{
  "hidden_size": 256,
  "moe_layers": [2, 3, 4, 5, 6, 7, 8, 9, 10],
  "normalize_top_k": true,
  "qk_norm": false,
  "init_std_up": 0.0246,
  "init_out_by_depth": true,
  "doc_mask": true,
  "max_steps": 4732
}
Below are experts of layer 8 (counted from 0) of a mixture-of-experts language model. Rows are named router (the router's row for the expert), down (a neuron's output weights, with its number) and show model dimensions 0-255. Each number is 500 + 40 x the weight over its row's rms, rounded and kept within 0 to 999. Numbers have three digits each.
After each expert's rows: a language model's description of what the expert responds to. This comes from a sample of Wikipedia text that the model never trained on.

# expert 9
router:502518511520541402571541453496505534483467471524535483514456518429502543492499505450526457431535526502459519477467577495534448447531529439469449523519439510463542577451574570459470484537504452467456486553545504540549525485502444482445482533448434447507520495533447504472562501540463428569527484468509433459501546524531514523524526530539496496543404480530450488444546427532441564447600537509420514483546601433498490449561471490503503476491519471483448444488503526408526494544446502502481446487471431483475530480460553498510524459537557507547488475466507447541481496494481441504494475556576494489498501497519474545480536471542470455422458465471484449407464562430515532528584494465485472469549509453504475450500477425508485533493444505458448496547516532508548498467474553
down2:506550548473446510478490440449516440458559506514552539482535519538487486474461554506544526504524450519580524510503480577588563470546480538479484512602517496483514518516412572523467529522460527476524597523522533467454506511473516526552487525501519514515483552523488523581490529489479490531560527545497535520495489509474494537531521513493485437470493482446561491448558534559527488484551492406501380443543532538536452509473476552474436559509485415535494453493547539472506525524475520529537462489432484440523437536482454432465555502562449472500445471530510430540410515479499477496505459585438468581424488486544479491458481508420569577548492546481456501407516530565535483460561483515552460501500558490453464541501483469525512459475494523540443489471455553515543480461492489
down3:532571547474508457553412505527527536452495488498475446479454467497453466529455508505456480540506469475479470445539481530470525486475629450505506505480560578461553441421460483447510488503482483468463496482484445462459535537521534514453505479490448521498567477499473518508509471449433515531480474452551573501553475505434554462491483531589510517504521535565559419426461453466501530499483460536492524500459521572487498472490468493489485572508497489500480505457475487481511510501529488459504522513521562577567483500481497459478513507540531462554545505498598478572482432524462546440516428464496507489532429459483527593512440526415521549435487492493492549425522488519487533495537433531512421534539457425526507495503574544480424448529523541489447553539495598513527570526459587
First fragment of a word split into pieces, usually a consonant cluster after the or a, such as c-ouncillor, Ch-aplain, br-igade.

# expert 4
router:537512495510508446590516505461491495538523470493484488448479457509532526484487519519525444472525486486543496438443537525508432466493539492517451543541495508433537532465583521477480539549547518474543562561503575509471503449423452485489516558466462492513538517527520464453452470404448487561538473485484414541515564501535573577444508502505571535474427491541464548457546497546491565527563438498476458481551519533456456539447466508498549525443491447538460478497483529469455515475487471542445471530482490571482581507449477454520538404546583479435476483499514442466531462543510466524502472536488531517478508553478457562464618427483411496447486457501524444502457470474531460510546511558482518445488601527559506501540456500514469458489506512564464527520477491473555523422451502
down2:552467557530416537523471530582451520506557526462448493487492567467490527497510524475515517480508452476463534535450424605533504454456525461451472492548491483542474430467504498508481479460442494511545523489517546487476452474417541475530543472509553478480536557605505486455509460460537524487420537516421482413544493508520530513486441496566538480413480471504437470475495519537499517605522517596523513493416458478455465567542478474434536430486548479552464462512495472555474445547499532447527475483537410529493585508531427515448544527478391469477511508504481542556495491537475467486494479490468487556510504540457498527461551415480510497543505507469557465485557512496508461486497456427532470488543528466515543482483472459445445491474412526488558516452512522492504533432477465
down3:541520480428451487436521556519504438510563536473535469561519558588481474501526553471481467520442561501497463589542430493543513522519469474515544498550454524522480508483473509501477565511442547501561539539520567491476446530411522522499482476518515524472474542481549448503449467470417558490473539474512575522462424525456504503469498515530524573486533495472506479542519577514459569558472487542523549495441512464546534552463539530564560501458521437501516440529494425556525481493528458490582486530442499457462474492469472524565499485519481494520495473471527464529475581452588551484540502489513541474518578512522625484438527540504497511527497482478568520524487491500499467494422477509486478484467527437543495552444532471527508546523564538445578435441482435495577453451429479
Head nouns and final noun pieces after the or a, often followed by of, such as Department, president, north, lawy(er).

# expert 8
router:505557576553500472507504512490491486560570486542503459503464507455488493477544488525504476470528537555534465485435420576509473481477520491475497535492444500465551582509503528450533511547505473518522562561533457473503489488492485412470544520477525539455500539542498495480503493459471453527502533431497534556539552485505571407463535489522539575547434502497451436465501438550468508490492440507399527484465502465446542488395447477497464453398566488507509482525509476493575582566502517439429462472493473507521547481446506504511440513542470484465477479551549494474420460574518443486543475575501470513534517565542489543483489446528444541437504476464498497451547501450572485522507511496402518538504568416520543500505474435467440478509422550489460529578532529466540524481504523
down3:495482495451544483466530473502442483504513493493438474459595480458485426471518447493547438499534535518462507551493472533431508485490502484446518444499558487541557457510491473432526515451523564451477525450503484438533492516441474511495387520488533498565463548485551459607475503482482531530552471498549456532417583475495492464454454468520512495525500530479515500537453506461486475457516505481485514519507548524489489502525532528544535488463490401501494570562517526510489572519593532459532552453547482512495459558526457521437499582496460573535460554477442480525506482508530530438488405594474502478492544494471539462537452558582514505505451472507459443527398508493586489460447443531494485517508474580487551473472441603526508489478526582528522478454456518538494562538529482
down4:492480491546468579479428487466418459421518493518474580466516521426515463544446596452514499505526511475502441532528519515520447471488488567517510542509510473513500478483526453517456479480519515430496521474504499492490502492507534485468525510567600477505498470574395497559546457530493493487550454480489604493507536505484437489472467475551500514503439524573520547555494501536445574498483489540471541465542515529502557449431510514413516540529425486591410515547510486558545525480512513503496537453516545533472457483456515502426526488502472480440467482521417479459490495517575511493494526502551557476491522578514464441520505497428506526564583489497429561569522537440477478476456444503563516490453454565559571526435555511493425465532516487460549514548515536552462504546496498
Verb endings and past-tense verbs like released, used, reinstated, plus single digits and number pieces inside dates, tables and percentages.

# expert 27
router:476511602538512477588489491537577446525539479502475506394479520484490516461451514495491473418522483547466470511509506583516522481464574516457488490564381442429484560524516505419474516550542486486427536517513561541576571494444469464432479521462493521477520481506474454520531519548444495550574497571500478503549552574495543460407501503533513566467467456530475443479469539504463547549494456527466482435514543479479481467457492446487525453456485563534479500553471477434497522572467535509462502508511498502470491503414533513542457499529549517500475474527495390510501379464525467492582385504527496457490538572501443558496522485486562506450427508483505484493549513523535483505521483511462489505471505477529474505491512498453504504512497554512499576560490522451449532501472521
down1:594587531481479378485460546464564515411480396477477444506497447536542470489473475506500518496524539527491517536541522551491567512534557508524525461466505573521523520464499510467455474485508517480491477525507523431474484475508496555489503468500567496516555474465470514535518464529485530422510516479522461498487485523526526496548520482561526485488473539523491496522551548494426431505535458555487512534564513405537445585587492496460483558561501517454576491513486546520529573448456444574518514546535503540529473478494528506511493404435569488547485474409445439489491514502451572466550496475518491484514522498473484452374487506529498504487446494513552378526531528534496511508498529452490505465494466512492548498465528475505575443424532460458396505547538456546495523497462518
down2:544431516493513522437518491469509416562508469485483541557472458571459529509540517538481517607472517538583392519523495527520440535559496479531515510519482341483489473483434526442548504485523564541457520493508550519533497483438464523524501464540492551522457516450580453529500419423553519490468583461481503510566489467515556552512472466514463557555456514500558540452498501474492505537499439435546415493538497476511416503500553458510488497448500473529513478478498460456564553480485475484500495524509544487543478507466471520553518491418491488486516441490450527510479557518477458524516490522476465526582438441429495501511511464417459499509567497578537548504582528477480515521530487484499523475485599476433525518548516474561458486429420494465533507463489490459508474503468534
Articles, numbers and quantifiers starting a noun phrase after verbs or prepositions, like a, the, two, several, short, plus adjective endings.

# expert 5
router:486538499541524493530517481510498554530469554567448493523537451444503544451491540433473483424595486492500492462500489494499411465466518502471491523483455550465454526491567499455530537511467462484468563540514511539552516488506496450500415517507488544388453472524508457537525524455518505569560516506436496486531579535457531467407464485559511519523502444522484409508517474520418524448556519563499476484476466555459530460489492505524544469494476452430424484515554473436508516541489559464396497458500460500454506577414495491503472469580519531471491487579532479552467431503432478446571484514537495514495554551508473513493602499517513434448427521493455485500485485497474483498525517590489490507480498512484442454488481497506446517458451568526427546572483558450476555478456476
down0:591524504474456543499510461533515524467503520486489495467532441496499567512442515524476390469427515454505563537513480560465532470481542497457480496484567521532480468543543552486508490602511534476512460523525467434513509572515487454407558504503436537496503551511440486492450515512541570475554481550470568508519449529510567554581553527440468525534518488465499485433436496534528538525515527540441479509503417494510521539525519475571500590525479423526508532542473495532509508484496495434453554545564494496513527583556517490536491584459521477409523431421470489504510455477486423534475503482473528428500454447540528538485516448506417625511502545440520492565477465507482521441473455512568537473488469549483519501428487461469535498534484524502507497511503527522423529485531455
down1:556485453530469555517408514502567483493466517482464528581444494585506474467499488534498475502449514462444487459494493431480537540483519429490480495575474442473529438524579441508402447480543513538567468506468437558413557475563482473455499540392503485497549474597609476470470464537499530472453480501468451529414521502544478486564497456556563497406521469531485482506483423501565451484468525491493546457530502471514529482555554493500515491480580436490467531475508561506577515546512523496459538482532464514455501503559490531538536534497499516521492533505537514527463465525552501516458508513544466469549546508522546516547507484541504597513512503552587504557440528470515474502530503439532466485514468524626521512538507496511493525573433478494508484504557497450486530464520520
Short first pieces of split words such as t, al, de, l, ex, often from rare names or species names, e.g. de|ad, fl|owers.

# expert 24
router:473521513529470463510488532460522440592528452496487485475475511511514567429512507507509484455472472553497524469431519436495476533466506543483473547540508527468524535556544521570448481518539550477487567557514540519504482485469404479445496552472502516385508528552526437503538490474426439532516509468473461463512518437463556535450599513517486573554452486537450443443541462517486488486533514456466551526547560461448537468424496452552603505455506495525528560488536482456527521488456529470501479449526459524502554527501544449501503426540587546420493458501550475537462427501534455531474487506526484451484511514488477506479489495481531447453476499423521503471481547478533503491488493569487504513555530421581550500525500516498427590524474575588459571532496488499482566535494586
down2:500518508482474526518504543453418542507567508511438508502503440600481499565561524489477488507450493504431438494493495515557556550570440472538441486495564501511513567520527503505504463485499514457604500477470438514546484457469480459548472502477534528531527426498573495446484454509543568517482488483485495514434475539471499545520499493496513482509477402536418494436545580555495460540482465488506521560471499513461491521533544539415502554507522515544393550450491551510474532518499527565486464534515505463489497493545450462492516577530469497495561496515534450444522499523572484545449484542467465455545536455490466549487577543516486521506624468509484521499552421542478530466417480511489439436491539485559470488473463390527499538467500453429523534553495535478560548428485476
down3:498469524473467510481503482452520447455521602589481470474562522470518505488461488548494549478556469462543496562448514527571466493518529508545419528497488551468444515453505426486536522416482458466465530498535473492502453519468531429513483495559486503525515445516492514474538471460424526516481549489543513540537533537504551530507483471522454467463481495508499452488536552523581446527486467551453505556523596434490505567506463528564444473558548568550508483487449497536447558515485504474504423555507510517421509451500460531430534505435488488480460541444510522503549482578568538531410467507516411519526454492432464546577555502506437412426530537524513493536513510483556539560451489513478456543547487539545448462543485552477515455511484539564434591549485481472519532492482491
Common nouns and word endings that finish a content word, often a compound's first part, such as health, business-man, Labour, music.

# expert 6
router:516529584514480427503456498464521466538516518543505529524483511476470551475469548478578484497536447523485495462493465528529465468465547494464447503503464471457499498484504513435469492535498468481415585582520556490514539421526434475441510499481478532469503503508448449521484522559477384551510505504541492447563524515497509458456505470511558495509428515545477509457466493488484533474520467471474494437520554480423517495467462519464564516505519470443458579543490471470505560562385546423449500490511472480510576493408507497548480477543544605478461430505491548538464480522567513499538487528590530426484465490474476600497564481507448478470469448453455516428448503491499446506578508512473519503518480423496527566533472537489407556436495563559508549531516513528467479455489517
down1:541438548460531560497478524500525500509483508441521496526480530453572499415437514514522506499487396550555437566463509467512443582481502506514537478384537548529533555575463422511565518483495526572512463537526493543509425536434475462494415502504482515580483477498427505502464540464468541518577467529507523471517483549460529496478491478503541426437468491458476516495491462475467519487498470490489451520454476507517558496496546495490429498521546470519572524418491433499527480426437475475543537453487492502506516504472441533455464414570544499480507494527444480511478496509485478509506517535535542494379562476531498496421482499495501571491558443439474516505540539494510507464488494441441461527545498481528503476461505575537514500525487553513457420467587366495497462531494483
down2:458584530466456486533467522476450499449497547520526572439458563461453519552496472507570477467476494531548566387576517470474526483531462435488494519471470485508533483449538499555494518540531517517451437504517467453518540536490467470493499480511515469489587476477537467531520468401515451535504411542499557578479460499450541521519506432476510461431472474542554539511481409493509494480533442466440491483433461401556477494579406460477455516519502501507509547505523508403493486502481506514513443547434508535473475486543433491478504553457547497423454527527508488436570485514441481519494447502498517517474476565516522530507481537478487547471464494511547519504440550524483520548467510469515578504451479432516499509498473502500646478531424405536537545500473530470473494459491515
The word the and other determiners after prepositions, plus endings of proper-noun adjectives like Evangel-ical, Ibero-A-merican, Municip-al.

# expert 0
router:480552553535461486587466503503537530525535492497528475508471486520553593400494475485513483513550518434481477515435486546520444481526554572498499533523502510417490538514557461522513441563489478424491527484548507509534502439455473449426494542537492547471528535507489462525508467519457505568530515481454462484539544537459476483424515513489498572505434469522493502501501476533404471494563424465475527498542602468468436503496488487477542438463548462446449483508540509499509499576494465501477467509539516551468543502438549545521469455575509566490475435470487491535498433537445426542555535593552523474489534597453543531473576497586476485452427442507479490466482526560514474519499518517501538530457509462537542526486472463463445507416433571531496526529533576457474479516481547
down1:500530525448453557522610538492495462494486548517548507476486482544500489500509526497559510483497566479467459470550535488507523492531524486499545509556465483517440444531466428471469546459507454463528480478513464525477505489483528563569517464513489445541527479435466492399529465455517447606409492490429512509476499515586437479498530479564483554494474501569509489545531484469526542424555508461531490569458486468532553522548530456518484439594422462477536464497493535557488504606545461513521476479459549495476469514540496430519410423455546529498547430487528464536477450474565511478495480499513465500512454440483540512521509519516546455544514496491480531509493508489518445493502524479568501563465458409540521463508574429430569392521542552447569507492518451481464540499466522
down2:493433478531535430447525589522438593522479507479495408514439424494455546583505492499483582479430458535492463533527486420492516502436476516468589465536546475546550581466527507476442473515547444478481530473498517535461471504499515528516437491493547431550495496489503472572508507516571446520521460495473457509494507510470459534471478424537448505555613487472485497444508508556519467557481472513497476495485473538513439445521503559469523451489546537545477460479551573478471423446503540525586533459461495429477491517522518499498447447477575549525444529525504464448547541551562537515510492426449469482451504456410451479439533517546434486528455528537421517461479470538498479536513496569509505485468451499497509490449467505512467570494540475477465480459536473528429501513502459
Pipe characters and other separators (semicolons, colons, dashes) between cells in wiki tables and score lists, such as | 1975, 14; 16.